config.toml
n_layer = 8
router_score = "softmax"
head_dim = 32
norm = "layernorm"
attn_scale = 0.177
dataset = "wikipedia_en"
Below are experts of layer 5 (counted from 0) of a mixture-of-experts language model. Rows are named router (the router's row for the expert), up (a neuron's input weights, with its number) and show model dimensions 0-159. Each number is 200 + 20 x the weight over its row's rms, rounded and kept within 0 to 999.
After each expert's rows: "gets" lists some tokens that make up at least twice as much of what it gets as of all text. This comes from a sample of Wikipedia text that the model never trained on. Tokens count by the router's weight.

# expert 11
router,176,237,209,171,206,208,214,170,178,192,191,233,208,191,200,188,182,209,216,188,232,213,208,207,192,186,176,164,194,212,207,199,209,203,190,202,191,212,231,198,244,199,183,214,174,220,180,217,178,183,184,210,218,197,231,189,212,169,205,215,178,187,214,193,184,231,220,164,204,189,223,186,174,176,184,219,217,186,214,177,226,173,227,198,244,189,223,204,194,190,186,156,183,210,180,245,181,231,189,199,209,204,206,214,204,195,218,164,240,172,220,232,180,201,184,193,174,219,225,235,227,165,186,177,195,187,211,196,245,177,188,210,192,212,198,161,214,213,200,228,210,187,175,210,216,156,180,190,203,227,205,206,177,166,189,182,210,211,196,182
up4,191,183,173,193,205,190,245,191,201,216,196,231,198,186,196,205,168,206,194,148,205,240,206,189,196,183,204,204,199,177,189,182,167,220,231,229,204,209,213,204,208,203,224,200,146,205,184,184,193,154,193,195,193,208,206,200,177,180,167,189,203,191,218,185,198,201,197,212,181,204,200,215,207,209,227,177,216,188,207,213,175,207,195,215,219,183,219,171,222,209,240,203,146,198,151,192,233,193,202,202,166,204,178,197,206,222,230,188,183,184,195,199,166,165,199,215,179,212,144,204,223,198,202,195,202,195,215,198,222,140,224,213,186,193,227,208,249,201,216,216,212,211,195,215,174,195,206,214,176,184,214,180,189,228,201,170,179,187,193,207
gets: " the", " of", " National", " a", " The", "'s"

# expert 13
router,164,218,184,222,202,194,216,209,202,213,210,199,234,175,203,168,175,212,192,154,202,205,173,189,201,192,205,155,162,219,222,164,172,208,157,187,199,236,216,207,205,191,194,182,201,208,217,242,222,219,206,188,250,206,201,203,218,181,222,194,212,193,179,185,202,227,217,239,217,176,197,204,204,204,181,206,203,223,208,184,189,213,161,197,224,165,197,216,189,213,166,182,215,181,198,219,192,198,231,203,186,213,200,192,206,206,206,206,193,198,233,202,226,229,197,202,162,208,216,237,203,185,222,225,178,212,201,212,155,182,204,197,182,205,191,175,224,220,233,173,174,187,191,233,203,194,196,197,196,211,229,185,161,209,158,181,220,229,195,228
up1,201,210,193,184,183,219,233,222,243,212,197,216,215,197,223,176,174,199,199,217,210,197,169,193,217,195,197,228,194,208,215,221,205,201,194,189,158,181,200,202,182,186,192,193,199,185,181,189,198,225,244,196,175,216,188,166,215,212,189,193,198,204,151,202,210,219,155,202,189,190,206,184,190,193,186,224,176,184,207,204,181,223,179,183,208,188,204,187,231,155,165,202,170,228,197,182,222,190,195,178,198,194,187,184,189,196,194,204,210,210,228,200,145,200,186,167,209,182,214,208,176,160,177,238,202,196,185,202,177,160,175,193,214,225,184,195,194,199,217,184,192,202,206,173,206,195,179,208,254,212,244,211,219,155,228,176,173,164,178,188
gets: " |", " population", "%", ".8", ".3", " age"

# expert 18
router,168,208,209,173,193,190,221,190,178,213,202,246,183,210,216,232,217,203,188,205,226,228,198,224,185,209,212,192,218,230,211,208,187,199,179,201,158,197,217,174,201,195,193,219,212,225,207,247,202,180,192,176,205,209,213,191,200,175,190,225,196,207,194,214,181,234,208,164,240,187,190,206,183,190,208,148,208,212,202,173,198,202,188,154,228,191,185,183,192,200,238,226,188,173,227,207,198,219,195,227,181,165,206,204,184,226,202,245,215,174,185,169,178,208,177,215,186,197,206,220,185,181,186,228,192,170,195,166,205,217,188,213,203,158,193,178,198,196,230,200,170,196,195,166,212,210,186,197,216,177,219,252,222,200,180,219,207,194,167,193
up3,213,171,203,192,190,195,176,189,192,229,154,216,190,182,183,195,204,196,188,198,232,212,181,199,237,217,165,191,205,217,192,206,236,221,215,175,229,236,186,214,236,205,238,242,231,214,212,184,226,209,237,170,178,178,217,198,191,214,210,206,170,247,195,204,201,206,224,184,193,209,166,136,220,232,214,212,218,219,234,225,182,174,213,185,188,206,178,201,237,199,160,178,189,173,202,189,202,186,215,201,193,189,171,192,184,184,190,196,182,191,204,191,194,203,211,180,206,218,185,190,204,204,164,202,193,191,199,197,199,195,193,199,232,202,187,235,168,230,206,211,168,207,197,170,194,192,199,211,190,188,228,202,251,209,206,221,225,197,197,206
gets: " the", " a", " in", " his", "ing", " to"

# expert 21
router,196,218,217,202,166,213,219,167,222,202,195,179,216,181,187,195,200,198,185,219,208,199,198,166,242,184,184,221,177,217,207,183,199,185,184,239,225,242,207,200,184,183,211,201,251,204,205,201,188,221,200,209,244,225,199,223,196,169,173,178,208,228,233,206,208,208,223,215,205,193,211,179,195,214,197,160,155,206,216,161,184,221,211,179,219,197,230,217,223,192,174,198,193,162,181,187,202,199,212,171,195,216,196,175,173,178,201,211,177,200,231,200,207,226,217,175,182,212,198,208,183,186,215,211,156,214,225,198,189,183,207,175,209,176,183,165,237,216,228,191,221,182,162,181,209,216,163,180,210,208,197,207,219,191,197,239,232,186,200,191
up2,176,196,244,233,205,159,208,173,171,216,201,188,183,176,209,182,200,199,191,194,214,187,175,187,185,241,239,186,167,173,212,211,218,211,177,198,205,197,199,163,216,150,228,202,227,212,187,190,183,217,189,223,200,236,207,180,208,221,244,184,198,200,198,211,198,199,188,182,238,215,198,205,186,190,168,181,168,183,206,182,188,204,224,219,194,198,209,245,194,204,222,188,206,170,218,221,197,183,191,209,176,197,179,193,207,221,203,185,215,206,214,189,182,200,227,211,204,197,231,183,183,176,198,194,195,181,222,201,198,163,215,200,161,226,204,210,145,203,195,189,188,233,209,216,166,236,181,223,214,206,202,210,216,187,166,175,221,217,223,242
gets: " |", "\"", ";", "|", " on", "|---|---|---|---|"

# expert 14
router,195,210,242,214,210,179,178,241,189,187,235,192,184,182,211,187,200,193,175,182,181,217,182,189,243,176,182,201,191,197,241,183,195,218,231,216,212,189,189,240,245,204,216,202,206,198,221,201,184,164,237,203,185,192,216,157,223,193,218,173,184,208,189,187,232,204,221,208,177,181,208,164,186,194,194,203,177,179,185,210,183,211,196,173,194,175,230,165,162,207,202,150,190,223,203,210,225,198,221,204,195,235,228,195,207,176,194,178,213,214,210,208,197,238,218,168,204,189,173,233,233,193,219,183,193,187,193,214,205,206,223,222,203,196,216,161,216,200,188,210,209,224,191,222,192,161,222,186,193,207,181,208,172,212,168,202,216,179,205,186
up2,189,171,218,234,157,173,195,216,205,206,184,201,187,180,247,163,207,211,257,220,206,207,186,214,197,178,177,228,201,182,178,201,187,167,211,223,169,215,193,209,199,194,226,192,174,217,166,208,230,199,212,207,199,226,212,201,199,220,198,179,215,184,200,194,206,173,179,205,241,211,233,218,207,177,193,194,194,199,207,189,223,217,198,189,205,194,184,187,225,203,210,212,160,219,206,205,209,199,190,172,172,184,205,192,163,200,216,228,223,209,193,187,182,216,179,203,198,181,200,194,198,190,180,194,188,225,182,180,202,167,259,201,209,196,186,200,145,183,178,194,197,222,184,154,206,212,209,185,138,194,200,192,173,227,220,183,222,181,210,216
gets: "-", "\n", " =", ":", " •", " /"

# expert 15
router,216,208,219,198,206,212,160,216,184,204,186,188,223,200,180,188,203,255,162,192,198,199,170,219,222,189,242,219,181,182,224,176,206,216,206,192,215,194,196,183,217,185,201,183,223,203,211,240,194,188,157,180,194,174,207,196,175,220,187,193,212,189,154,205,181,187,203,241,171,201,224,196,213,211,219,229,194,166,211,232,166,188,227,211,201,217,209,232,213,180,241,221,207,207,202,209,189,179,207,218,203,197,224,194,245,235,184,211,168,199,189,183,210,222,191,206,191,228,175,202,213,192,227,202,147,207,176,186,217,201,164,183,171,190,200,202,193,222,188,212,214,185,217,188,202,199,188,203,235,219,157,183,201,210,236,231,199,199,191,218
up3,238,190,193,217,214,197,200,198,207,197,191,210,179,149,223,221,220,234,179,171,205,204,180,185,185,199,208,201,177,180,167,180,181,171,215,218,210,206,208,180,214,147,189,206,214,222,203,246,183,183,240,162,191,170,206,241,172,224,171,177,196,203,185,175,218,257,203,208,200,203,200,174,184,186,206,196,211,180,201,225,169,192,202,209,195,169,228,187,187,189,179,173,212,196,208,209,190,262,231,183,200,199,158,204,179,223,201,200,171,211,190,158,200,206,191,201,198,189,224,204,191,206,212,239,159,183,205,196,185,212,225,214,227,177,182,192,203,209,180,198,207,204,206,209,205,193,211,218,194,199,190,196,202,202,221,167,207,215,219,223
gets: ".", "\n", "s.", "es.", ").", "a."

# expert 25
router,213,207,236,145,193,203,191,199,188,214,244,186,190,210,185,190,161,209,174,173,215,196,224,179,236,189,215,209,229,211,243,212,210,186,226,188,224,229,197,212,228,199,225,196,160,204,225,213,180,178,203,189,209,193,182,197,207,196,167,211,212,205,194,170,202,206,237,216,203,237,212,157,194,215,202,190,209,168,219,177,180,191,199,220,174,201,194,198,197,182,215,194,205,208,239,216,185,168,173,188,205,178,194,197,237,227,211,181,242,211,205,180,208,226,203,213,219,201,215,208,165,163,224,168,196,197,199,158,195,204,185,200,188,181,199,185,208,182,211,216,222,204,187,182,220,193,192,205,173,210,212,236,205,233,193,237,203,160,229,208
up4,156,213,177,203,218,189,227,212,189,215,249,171,197,183,204,228,213,183,166,211,221,209,176,202,222,189,175,167,195,161,188,214,217,169,230,195,202,198,194,189,187,189,172,168,185,181,194,205,203,181,165,160,186,224,167,187,191,215,216,199,207,218,214,193,214,219,220,187,181,237,193,209,220,191,162,197,209,217,161,169,220,239,170,188,161,203,184,196,187,187,213,206,188,239,189,230,218,213,192,201,236,216,196,185,223,181,185,175,213,202,179,194,215,202,217,190,177,196,205,220,199,183,168,205,185,207,174,207,180,188,196,221,228,178,232,206,220,207,204,218,242,213,173,185,214,201,164,183,171,217,225,238,198,189,191,193,194,199,206,191
gets: ")", " ", " —", " –", "\"", " Stadium"

# expert 27
router,224,180,206,189,226,214,192,197,211,185,180,200,187,220,208,211,184,173,191,186,213,161,198,170,214,170,197,189,184,213,181,191,209,163,220,200,226,221,202,199,199,188,208,233,241,186,189,235,184,172,189,210,187,171,213,164,198,194,199,209,205,211,177,202,194,221,233,200,220,207,174,218,159,189,195,166,171,172,225,210,193,226,169,227,177,182,221,210,222,214,223,203,225,182,198,198,175,252,230,223,219,214,224,214,153,178,209,191,199,162,208,181,168,213,162,174,196,197,220,196,190,170,191,229,202,212,198,186,181,205,178,179,200,221,205,178,186,180,170,181,229,214,211,234,205,184,222,209,221,214,197,195,189,235,217,211,182,220,221,220
up3,199,190,222,173,217,188,231,204,187,194,172,220,213,178,208,272,200,219,202,186,214,219,215,190,208,211,221,181,189,208,206,167,197,187,198,219,178,239,181,218,225,172,213,190,186,220,193,215,186,216,213,228,216,185,198,222,203,219,167,244,194,195,215,192,173,207,216,198,220,188,182,201,202,221,237,170,197,173,196,157,237,231,180,194,197,217,238,212,168,199,250,201,206,193,227,253,225,223,200,206,204,213,193,183,206,207,172,221,208,142,212,202,197,195,203,166,187,222,225,205,214,209,220,186,185,188,204,163,217,201,186,205,193,213,205,211,184,198,183,197,193,206,226,217,205,213,171,206,211,224,223,222,161,219,196,218,198,197,198,185
gets: " to", " is", " of", " not", "\\", " for"

# expert 17
router,216,170,202,185,189,217,173,247,205,218,177,188,220,201,193,170,167,184,199,209,185,220,209,226,184,216,186,169,194,182,180,170,207,190,215,196,171,227,174,201,208,205,195,207,214,214,190,172,188,208,197,199,195,207,194,192,190,230,202,212,200,230,182,224,184,248,223,197,229,184,194,208,215,180,185,212,227,196,181,165,236,204,196,166,227,163,158,184,192,198,219,202,191,202,196,198,182,200,198,208,251,204,195,191,200,211,191,215,214,234,196,214,252,220,187,193,177,196,200,213,199,191,183,223,210,231,179,220,158,217,189,208,191,186,176,225,178,232,233,226,212,162,192,215,212,204,213,250,230,189,204,220,192,161,178,172,197,178,197,186
up2,186,226,187,216,172,222,232,196,203,206,203,206,257,198,240,206,223,196,182,209,188,203,185,184,166,190,173,194,196,201,219,229,206,174,215,133,170,190,169,203,204,219,187,198,221,187,208,227,201,231,194,177,187,205,183,207,175,195,188,204,196,215,185,196,214,218,214,217,182,212,209,181,193,178,160,181,193,190,175,192,191,230,170,215,208,198,179,177,192,180,183,174,224,170,189,226,186,224,178,198,211,174,189,197,200,184,191,188,176,194,168,218,159,206,194,228,207,213,224,187,186,184,173,169,188,172,165,174,186,210,217,196,183,192,194,184,193,185,232,204,215,154,172,186,202,227,196,219,187,167,177,232,196,179,184,176,190,199,212,232
gets: " one", " two", " first", " three", " four", " second"

# expert 5
router,186,160,204,205,206,195,198,200,149,206,216,203,168,203,212,237,198,201,207,182,182,217,194,184,168,209,238,233,183,160,213,202,187,186,179,189,206,163,171,221,201,215,184,200,169,177,192,196,209,197,174,213,235,186,181,217,214,245,204,224,208,200,186,198,194,198,192,193,196,187,181,201,191,186,236,192,183,237,160,172,220,215,172,220,197,205,220,167,228,208,175,186,222,207,238,204,203,206,220,177,188,214,208,187,219,206,219,194,179,218,225,202,209,211,212,184,251,209,191,183,187,216,171,223,215,198,209,205,186,193,205,210,241,221,220,233,194,188,203,199,170,160,238,173,194,191,210,212,208,206,230,150,214,211,176,196,211,181,226,181
up17,187,213,177,183,209,179,216,175,155,188,183,186,224,193,218,193,220,212,186,195,184,185,188,196,230,226,174,195,183,177,184,223,195,202,202,217,189,188,196,204,218,209,200,183,215,235,171,217,225,236,202,232,204,164,208,199,210,203,212,206,200,224,208,208,216,189,225,184,178,186,193,193,197,222,181,206,174,220,191,173,180,240,199,163,180,197,182,217,197,201,197,211,198,192,226,233,203,224,185,174,192,200,202,210,242,170,183,189,208,210,243,197,164,157,190,202,209,172,195,203,217,165,215,182,160,218,196,236,192,193,179,234,178,220,233,186,165,205,168,212,187,208,227,212,185,180,212,229,232,177,214,205,203,186,194,246,168,233,174,209
gets: " h", " f", " t", " s", " g", " m"